python train.py --n_layer=20 --d_model=256 --n_experts=48 --experts_per_token=2 --d_expert=64 --d_shared_expert=0 --activation="swiglu" --moe_layers=[1, 3, 5, 7, 9, 11, 13, 15, 17, 19] --router_score="softmax" --normalize_top_k=true --routed_scale=1.0 --balance_loss=0.000259 --balance_bias=true --init_std_router=0.0069 --lr_router=0.000249 --vocab_size=9366 --norm="rmsnorm" --norm_eps=1e-05 --tie_embeddings=false --optimizer="muon_variant" --lr=0.004 --beta1=0.95 --batch_tokens=[16384, 32768] --seq_len=1024 --train_tokens=217800000 --steps=9432 --dataset="wikipedia_en"
Below are experts of layer 3 (counted from 0) of a mixture-of-experts language model. Rows are named router (the router's row for the expert), down (a neuron's output weights, with its number) and show model dimensions 0-127. Each number is 500 + 25 x the weight over its row's rms, rounded and kept within 0 to 999. Numbers have three digits each.
Before each expert's rows: "raises" lists some tokens whose logits its average output raises strongly, later layers aside. This comes from a sample of Wikipedia text that the model never trained on.

# expert 30
raises: "bound", " to", " of", "-", ":", " –"
router:543554537500506493561529519541498528529497486488513499490515444448511503496472497508516502467454489499511534502498474469512491461494498514471544549508485503461502467470523495498496518527529574495507524493519502497474523505487477496507529472519479484489486490543489516501488509554496462485524463493485526516496506485533488516476467494492517510469491510506485512499498505469495484523552
down0:498526533508497461495462501532533490519533564478526467499498503521471494512528462485532475468517518448509525518495508489495505488529534481487489503512460523524501496525518524497530514486490512538519503469506518494502514482472467472486529492490479513479528516461489487483540500478556524496483517553479514486509459477514464531550508522492524509486473497509505478443499486471509509481446
down1:527498481494506514525542498502514511471469478515491539480485473518570486474504527511440506505496480556503476487543516516485508469464501508538514499499513555478492471483517448511486497498498477506494486497551479534483455499507503506526512555519534513521504463496493483509489465477488448452503505504513492473482497523494526508521507540514470451502481477503504512513558481497464546474506
down2:509510473502485499530512460513500520507510489458488492478511509487456512492514492498486552550523488486502491509528543508536503497507485511548501488480478483454519503475520452519458520477473480523565534484513512499527488483501496540497582508482485521498473524485472515504447523498434526488497517465507517531508501538531543535438512494496470500476471534525496505542512492479496512489473
down3:503517507494466452441497537478448479457501499516453510490469497538488472490504551500506463499497479503525480513477475491534478543512450506506491512536477482491515498504437526502551467500494532468497558478475464514477509503477502464493501502516469486515482499518479532485471514485488528511481510501522467501522482521525472507519548480481470515479509515526433486533498537515481466518470
down4:502502487511498511494440511498501494559515489543528477501512478497495517524479546484470489491513496511514528512497501496499507497501424483476521500485437502526440523509499507483549468482528513484441491490475511519465525497548491492480515505507525504457512543429486518488477549486486494482522505549502518483486517530527474479502470510486520565500476515483495505499499483512514504493498
down5:420503484492496467502538499529470500540539512483483516490508566510477507508530472461542478525506520508550493484513506512523482454484531518504486509437534481499491483463485491454509487497514534487498506494491511525554488476518458518470502485491477525470483527521492511532475487540533488505546543512516464517518529521496467481478505521545546435509537491472497480537538511517528469500509
down6:459504504498498522482540516509526504517513507481538471525496474521483475469504481549532502485498486533474494417499483456491540496492457512513492482518513499480520502419502453480480496520519478488515511485488493511439481493485506474476490506497527525500499496557494493486488479511490515478516484509441484546478492493479501506481470470515492502516541506484481523452458478517494520488491
down7:513470513503526529488500573517460503531467500480469506496486466479518477535492510506485498508521507500520534535490450499512503501527550529507472502519486511480505433475506506502487497527519472531514515472487512481489512523493498493497539519457478503483496466501487534506485500487481519499485493507521452442506494524539499482541519526505495500497475488497519527485505496523476484530469
down8:527506466483510477474496496483537540475489494518516486525437503529464526526493486516495501525470475482560515503467478486465528519475568513446503495532537506494500502500519497522532496510475489498508512514504505506505515493496500504462489440520525503492504515523495504562458519475541562539515507524523497541530502480470546534516490493470480530507489505473465505492458517490469498502495
down9:476493459476508464528503478531506470483505504479514523505509493472520491512479516515454501508445523511540474489471480500513514536489481501507504486496496510480521473537533502501488469580528529539485487492497499510439533512516518518455506540480506489510507518486454518534516544472491495505486475481476474498520455503510477491507531481491493512477445549482494511463485452495474490524482
down10:499466463495532510490528462499501538469454499495530485530494457438573480485514512486498522483476501543483506489496536459455518513445512483496488519492503476492527511532446533529495479527493521509518535498480495452500494480523492480494507480509491486508486525512516503463508482521496468499509496510486489543511503511510480549554473528476515535519493515490520506514510488499506495480530
down11:481492528480510485538542512500502469519515535547513520535515488525524470526526465478489532484504463476486505522475505521526498474508499514532478494442490525474513572478510490505477473500492506528532526504451480477502485471477473524518501540511489527498455482472479482485502492501484459454487480507533493503499575497525525481532450529534519478548476510509517474502483502489491471498510
down12:490515520463516506479520515512520510482488502469483542460457451501498479504489526501491508568499517500515536470453461518517464537438565532527476502480529497517479490481541502523506511539503505507483481477494558501505482492546529516497478478493498516465503498443478476483495453476486505482514467515477505523472496480506515494498511476516505519480455530485510507489494466508509453484524
down13:548496494484483491505438453495499528523476502488495487510475468458464506518534479452480495466536495483495486500480514516492509515525496510474536480467492470465525517466556473538500531496536517446485511492525508508532533474487513471496504530529463459555465498536496493490492502502500507471510478530467498510493521508530482511502508531531497514492490541507473512527521516508455472491519
down14:493483457476544509524500501485453481492495493472470435499493505490504479459501513482479519500504500530480500471492508505491470528521545502459455483431488490474488487515483520476509478502487534496518502488523519500531493516506506518515532519483550508489495536449459477471498508483456486491513543481540494512494475488486495513516477508517499517482509490515512534483501486499501478497508
down15:497504510523480488513521509488469523468485517481497501468496468519537505519547516530497487512508488545507495522512469478453496537480465463495470531504494506511505514494529476495490494459489480549499490521489509477457494547472538525468498476452542498532531482510486565487507510541474476479461544519488487474529507495480543551492469517475485458495444522479519489513493510544449490494491
down16:486516538486500557465500501476456483547516511540496486488522544528468482548498502557508483495529476493495495513488478513532500538484515517521523477487469499500524480453519493491512482542498545489464501497525499514524465495509515525484487536485489495509482524489443484491531501494503524518491488490523487488462549445506501510509525479503490509505493514498462476534500487527501474469484
down17:525474502491497477514491513540528546575505511427479519508459484444501516519480526498495491505524496489463471490490486527513485487481518511502469519490488504490541519484526507512479534493480514543506496496478508471512505526541473524518521515524483458520515506522458504465466481539505536455459496534487500482509488514495520498454521500520522511499507479523491526494564510500451496507505
down18:506459563489448503516501474521490519539513503557497503478509493527523495488524464517496484491531534467514479530525462484508551478485547493491494523539477481499529519513498464496461513538514496492539482476533458506526535490510478468558505507494508478541524496494483515521518484519489535496477498482524511524498480534503493467478443487479522492540514522508549546517510527498510488435522
down19:490499482459467459520479487486498557509505461473492517507490547533525500489544499476498460465517473490496497486473525567518482489487512542525489517505466534489535502511483474504481519511497501461525459477485460478493477489546507495514532504474514515465461477538519482523473497491512456499494478528517560522494465504493490438515472511527516521503472522484493464462500487449459515510471
down20:534473472490486479531475446493478504509513525464474519476486546505545473504535518468554492488463529462514516502565484459498463523525501497490478513497491472547493507449503506471486474497471481524520488519528487522512532470457519506533507513486502503517496557530523503472477544498484498511555500514464512497491479474518496482507535499462482506515491508526498562479506466456497464548521
down21:478520539497509492494475554502510518512484528525484479529515504452481488537554525484524517496530456511458533496493514508465475494509511474507530542444490519518515529473508517490512511450505533493473460506512535514483556563537495509499515515522497470494491518537484487481488489493464491477485507507474554470542553524481489473431510511514447488504553456519489442443511471534519463502496
down22:512478479502460505505483500546506524473494517521548474477473472475472509481486483498471515499490504511472480510469518519468524496481506454476558473484518499485510482500497443474516461496470521453519504518532526502514470510510498519475508519518507459497487482449490500498496495531476488480464510516471498493497498492455531488473476551505530470523493540490477518530512483567475498491542
down23:508494475519491516490494517497515488510489505508513471495492463543512484526534483498542481488518536512508459496508463511546457484487486521507469503503510504525544503524523497505486544505525487528492455490506506518482506442435521515467457489508501487495496496530537510461478495526518539508497470514468496501476483477498539486471479513522547473517475498515494504494532525473453465510503
down24:433534492500522489506519513530522492501484510482531516485498480484458497506481534505511545500538525484497505497447454548553502488516483516463490515469565481512502549497432467507480467476496485511490510455512465476528553501456466521526490531521528463493505528460478492495501520487506465515498519517489484502476494544489497507517526457509513471510514525520447493531521463487534527505524
down25:547448494480499507497500517542482487478510486535492477507477518452478449516534469501510483514514523444499507483526489510479480491510511507470530482509493485474515530506514463532494522519491522479490491522510504526455500443520460451530518501501496474559514490514501538503479503495481535489539469529442487462572489496535442506519500493510479513471482474514497482497501476528506500520486
down26:468514525496490488505493473512484498516477545510504536456487494498467508516491516483466552558523464539509505520507496522480524525506500517471515487493484485507518464515508502483510514510508506519477494487463498517517496507544517514503537469537550492490509508495493524478516480527474512504493531447498485496484537522526553529451540525472542498444510497539512490480479497521524489495494
down27:474524516470486519464493501467486489524500512539491517533451481504543480475512521499510509507556457462512496460482493452501497477502481459542451525462481484485460505475512431505517544492517516572459478510506530496467506471494490474446498514513516509486474507454486544490485495527502470520520524529478459487536495454471481483527505482506520501483534491517504520485509418507528534525456
down28:520503463527493475489502468466506508479512500468532446520506474491512468537476516511507495508507540462525513520500498497487493516497544490512520475486544500474505513509549540449496528532559475484510504495485471508477540503555476489528472537510521465485549455514485520489507510475507539523513493518471535533440501478510528521524513473446461473475510488517484523476460465542522467516543
down29:479468490508495511539521500503506516489525522484484528475507480532490534529485500514506512470462569498562529546477474481464537507480488525450519524481461476517508479503475477526506500505500521475495461487515446496510517567469507508554507490512512511509497498503438492502553522531472525478463507463521515484462520505496527498526497507527510512468483476540465500500524479503477477448524
down30:434507470523515543457497508506549482486561493533541503463473525481482483526548498531463534551527516530495508472473467504487521474532542515543463489483502481431527502463494483509481532498547518497502468434512462519505544473499437536481507540486469519493478525520475485512491511492512491528478515514511496502540564483511532493511454508462539503532522497536493505527499483498485517503506
down31:469528510514495501519495476483508536514515498524470525524512467515526514487508513514479532498459508526483510500469458521491494509481522468517502485511467511532463565536481491510518505476511500534507483519444523498512432489489454489454550506526496488512456505476505491529505505531447537503534497498500514564556510495486529487475497480481454530511493520508442499486507527490503511475496
down32:481524511519494500511530482542504494489501518466474510521510429473502523487498526500484483469432488474491455507452505514491474476559483517508490546482455502483471495493485488475513530482520506469481516440469583484500491543509537477527486499519479534515458525456460458461476474531517494476467481490530529503513498470523466500509506517492509448463507532539507500485498534520493465476529
down33:493553485518525522504528485485539535469505540482460515520487542516528533459449526507483513479470475516562492530472497530501493502481480460530488501506461459466484499514502487502506513488492472466492467488476511495449493497488468525472539512498507507559500468486518492511473482530513488486538487491493522521495500494493519484474487509506458530503467517491507497507498547522525523503481
down34:495463466509563533474501469505479502494510534517504506524474515510484485502507484517490483511525560494467479478495506530531473513523469482465503469478488496503500547535534536506545513504530476505432474512465488497494505503512435473500521528480459532483473486496511487490445523440516497470491484521465456493440486489475513463546475517492472495513475493496486509490449499469495494547476
down35:485465481454527518510517541469506448482468551503459488498495509470490507501556530436493500524510501538456489488524476504518524517502478450461497442518535560523489489521461476533523499514481493495488498492527502497489488512483501527477476472461513481482540502477511524506553481482509499504470495530481475494488454512474463464502507487501489523471488517480507493489504495496478511485459
down36:505514505504511489480521467505494473486476536496483474483515479494472484509547487480495518494526504487523504482533474515519544474485522496473500500471480491454472509525465555530545506439527494535507476498540531494517470525492486491513484508494508513455545548515518483508494485499536532503478499524556485490520510467508494517508488491516540496556520497509475511500512450534474458432501
down37:539470528493507497487495513492537530531526470521491507515527505452460471456491481482535506498530480512469494511522524512513500472499497534529505524514460516492504490520509502514508502492482523483506495501566485441506525522570466521502535536514521520495457523508565491471484479472562490473511496488492518469481534462483518469529499491498524492518475478482508507464499478427535482518478
down38:506482476497497492475464453538528453492433522506488519505499510503460485547499495466541488571505526484479495492513528515468469496460493467492513483510473504476498537520478544515517517468462485515503461491532532472467504502478524493519541500515503510484515496509514500503477478518458530495505510485476443492467535515519460499445547475458492542516477476453479477510510476513490510497500
down39:485505493469495509514469473505516525513532472466488489469485552497521555516539507469496507486476534501538484503487482514507436495462478492495489530507552498512508507518516530500470496502460488510487461480492526505489514509485486512510485542508478465468488500503541498500473492454459463475527523526503489487539503525501507459497502487490493510516491550528508470536547467430511524507502
down40:498507509544505520477493493572467438496529532506504481428488499524466519463513508509515488520497522477490477494541497498461489539528511504537468512468504454550468493534539544455511511531505450522496479519501519476486462494465544481499483525532527502489506469482523499532535548502567508469477539521532480496482504480519503499486494504488494470496462502454513519477504500492504515530507
down41:456540509495527525452501515512535518529520521522478462469509543479459489459501485502477514487516484519478518499464537496516511484486489492498520499542500483490457496461505490477542500477485483492504511544482483558540503461497438480504480503514455485517507548532466527516482489501487480527483458516475473460494525512473461493488483493492533491474498478545457471494494506514522510481506
down42:493517538500490502481497521500454532441471458529544463503491509510516502505455506505495520539500466506506479521539494474511510526478526506475482495537516497526500511498474534526518479495556484477528501521516513544517502492474528507486486490508475470532548488537536524515540515521473535524521544506532475485519501504518498480468511499549484511521504474476491533497507490482441467493500
down43:552502503510484509489500504520496500562431470484503548494492468498516499520453500516492466522506462513511503505504497529450507520463496529453485499491507497550468498506506485497492519546485502480452508476502523546502556535521474548525528516530475515524518470509514447481487519473491490478490498499508470478468495527498538489490573539490532525498472497518486484486499500517511482537524
down44:531524526522508481504504468483469509491499531465495496462514468488488537503487504485489494485476470503479502553485511490489542518523522446554511487501537473511498489512496529511521499580475501553522467537491495538480479520514471487490506461514497481509519515483520455515461479499509550467481475477504537486499483481470519470502480469491529562503498480502449469519534530511512495542491
down45:536535534477536476501525487549538459452482489497522504499486509486496554486513540519537505500500524472464450518487463529537497497524520569476506501505482476459491479477477472496475497513525500481533499458520457463468507504478488454511501511500470512517485539496475479480490523506509524471507512533470561510485480481508469510496528524528538510510484466514422476516499523464484565525493
down46:512496523474515518500504495499508496496505486424492507485489500528530528557464513545465533532485464500484546544507478562488464478530489509506504491504501523495457544486482498492508494524488455488492507453471522497506486474471500504499451494509491472519532526465554491515478534474528481520510480519501557459499547491517495495477485515551512466501520505516482517493497503502500489470533
down47:591520478465526558482497479497526493507486499503499465483487528513466461499520501513519489503489502537456525510517499513492525488505528459489549518501507479490528500432524520540511518486513506544510540519522512465504505513503452501497512490511538450492465510504485498517468536498521497464480503516486512486480502531488501561537528475498531501498507445471472497478535521502467532498505
down48:496487464491477518478495519505515483529476520484506506474506529492467492462502530495473521507533554481474509497468489506462544494471490508510464444486506523516507511505501451452536448489497489513507524465513499476473511528511502532496495466450508463483538510478497469516488496485480483534501532517487499541490478496466481499514527540445531536469496491497435490455518513513487468478467
down49:505506524512487528488510493483452482466527513513459518524516495514522487538507504491518473505475508500524464568531539472501482502516494513510499482506521543493532484503440484551478489506475491498533500521489546510462530532520498500506511494520493503491476478523490478478509505495510463530543543502521517516467494516538540505489504475508489485514542509510471524527528500516522499504488
down50:573495510499471504471532506492472529507536557535458500526507477522486475452499564485516486471557511493511512484472558503505459458515500500468542502463511516506498478512548464473505499542482505550503496494494501510482499510475463493494489519498505443475492489503509504517479502500463530471457484543461465481521506494497511535516508511496468503495528469497482454523541514516517479542469
down51:520522486514514509494491489508483511491479493508528490512528484513482480525482476502475477510525462545525453495471504520539536515488475504488490503524520492478499478471517488496494511531464529479473440517502484477463530553481475528436516532562491517460499511498529510503536482521522484491534535501509482491477476469508467498471501512518479496463525478465495470487519498473512508526492
down52:479515531530488491512536507530500456535521485501518461482460479481507485493525515515536518567467472505466497468492498509490540478516548563516516531511538524494507528525556536473495509514504522507513487517487530547452509502528510506513511490500517494556492522486509508480504486534499556541549479478500501493523523561461510470495505536487533507495499478481507494513499508491549531506474
down53:549483540538516500452507506508483484509525490485458518493481496487530528514498489487508479506468481470533475520577540476520481463511484463526538483501456481489482466532516521467525490509486434452514530512535521547510554523517504477495514532486485521501517511516484463499499502529517506507522499512479502490495519503482525480477546507511512498548528490505505535527467495520484525506504
down54:473522521512503505486520519501495492500528481468495504491473476513499540451445478524527485480469493474504527511477502467499491489501525511494521501485489495547541479464491484548485490575510520476506500468521505529486506481498502534465502502512544502454456487526500478544485498497491503470534514480497481511482532525516500484497481508485507476478469530495473508480498535485504533514480
down55:527480515547481465537498505490497504489471482509481490534457512473500493489456484490489513487480461510527521500487480464476557518514443505495505500495477488522494446512475508548503476516500491511515516543475486557515496460491494482522465527493486538544485466492506507494487523468530493517461521494461535525490494527520441482538508526493490495486509450506513526464506495494568548499471
down56:517523492526474505473484507464500480498532505478486480508495476502493522492495505477465491495504504541538483544472535492497561462488515485520479529520471526526458490478452469540515473508482491524489466463469432532499472480505515518496509516485517544507455509530468491475507492457484467527502479470504505520494513456541515512548571484479464444504518503549509528516513507495420535515508
down57:497519455516473520509490463475517471498537445481520502502567488481527466459499502491437534518543509510495482499482515520454471544508504535519484524536438519498494502520525521463485504507475517523493521490509497516464467518501503512444514499490486524467488513499489468533504498489531484510518510507518465501536488534529535528509520504510486503441508469515499452527518467486536461478507
down58:482490511481472503519519461513526491488470501457504485496530484501500459572473469499483526549508480549522530550528539470552513447517519472529522510467497502511487506465501513500485525521481498478514484500481517493525497481544480507541486467463530507480503532510508520509528477510510472500506505467497534514522525499508439524470451479497540497557509486513493516509470500547512495524483
down59:506533540504533585501513493493476518481455495480511518479500513533509475508493501473484465490532493484500500465520502484487485487505548469546527544503529443484481480492510529554511554506515466475504528472499505481534480507522473479537475504467486484506543456535523510537480535505509498511479485522496532523488548466541527475517514468501472520503488530488535525479557479523538510487509
down60:521553558515511518437532474495503468528505507502486481535542497516480495524461529476512477486483504480449498533491471457504488484538494480525459513534468472502540539470472474506520493517510484523497499477460519494541489442506508463521487518474548516522488491533513511502514481484545518552480490490522511519522547493448520563531508519480494473532486503528505526507482474487500479529518
down61:475572521524523489493510522488549502488487528439471533515482497458504518448508481506504478512491543498467465509534489544531470512516489502510499497468522542550469515474547523477522471532523505540501506505500514532530541500556522498466521480465492476479503490528522493536496512486461491537492481489496528445478489528506496507477527506491520507478503491523468531461505512496531496504545
down62:497506467495555526528507498531510482485484452496547523449515500460506544467492536490520497508512519504527487487541503469495525498502490522437508478512477521523477494522515501464499500518454492486534504486512510521458539559490505501492516507466462533500496511524521493494495518476559512483478496517513476508476476507495483503453510503490504500504501510505480492499459492516490482490550
down63:497460496523481507490515468518504494479539448492524472485531485483552543525486485495510502471511480541527493509511490506511460491490519485540523506440555515524493497530489498526479553526511491487506482441480497537489511499476493510494491487507491515512523446500463468497542528445511491496512510484480473502489491540496462448465492476530513469438543511527518500527487524530462488454521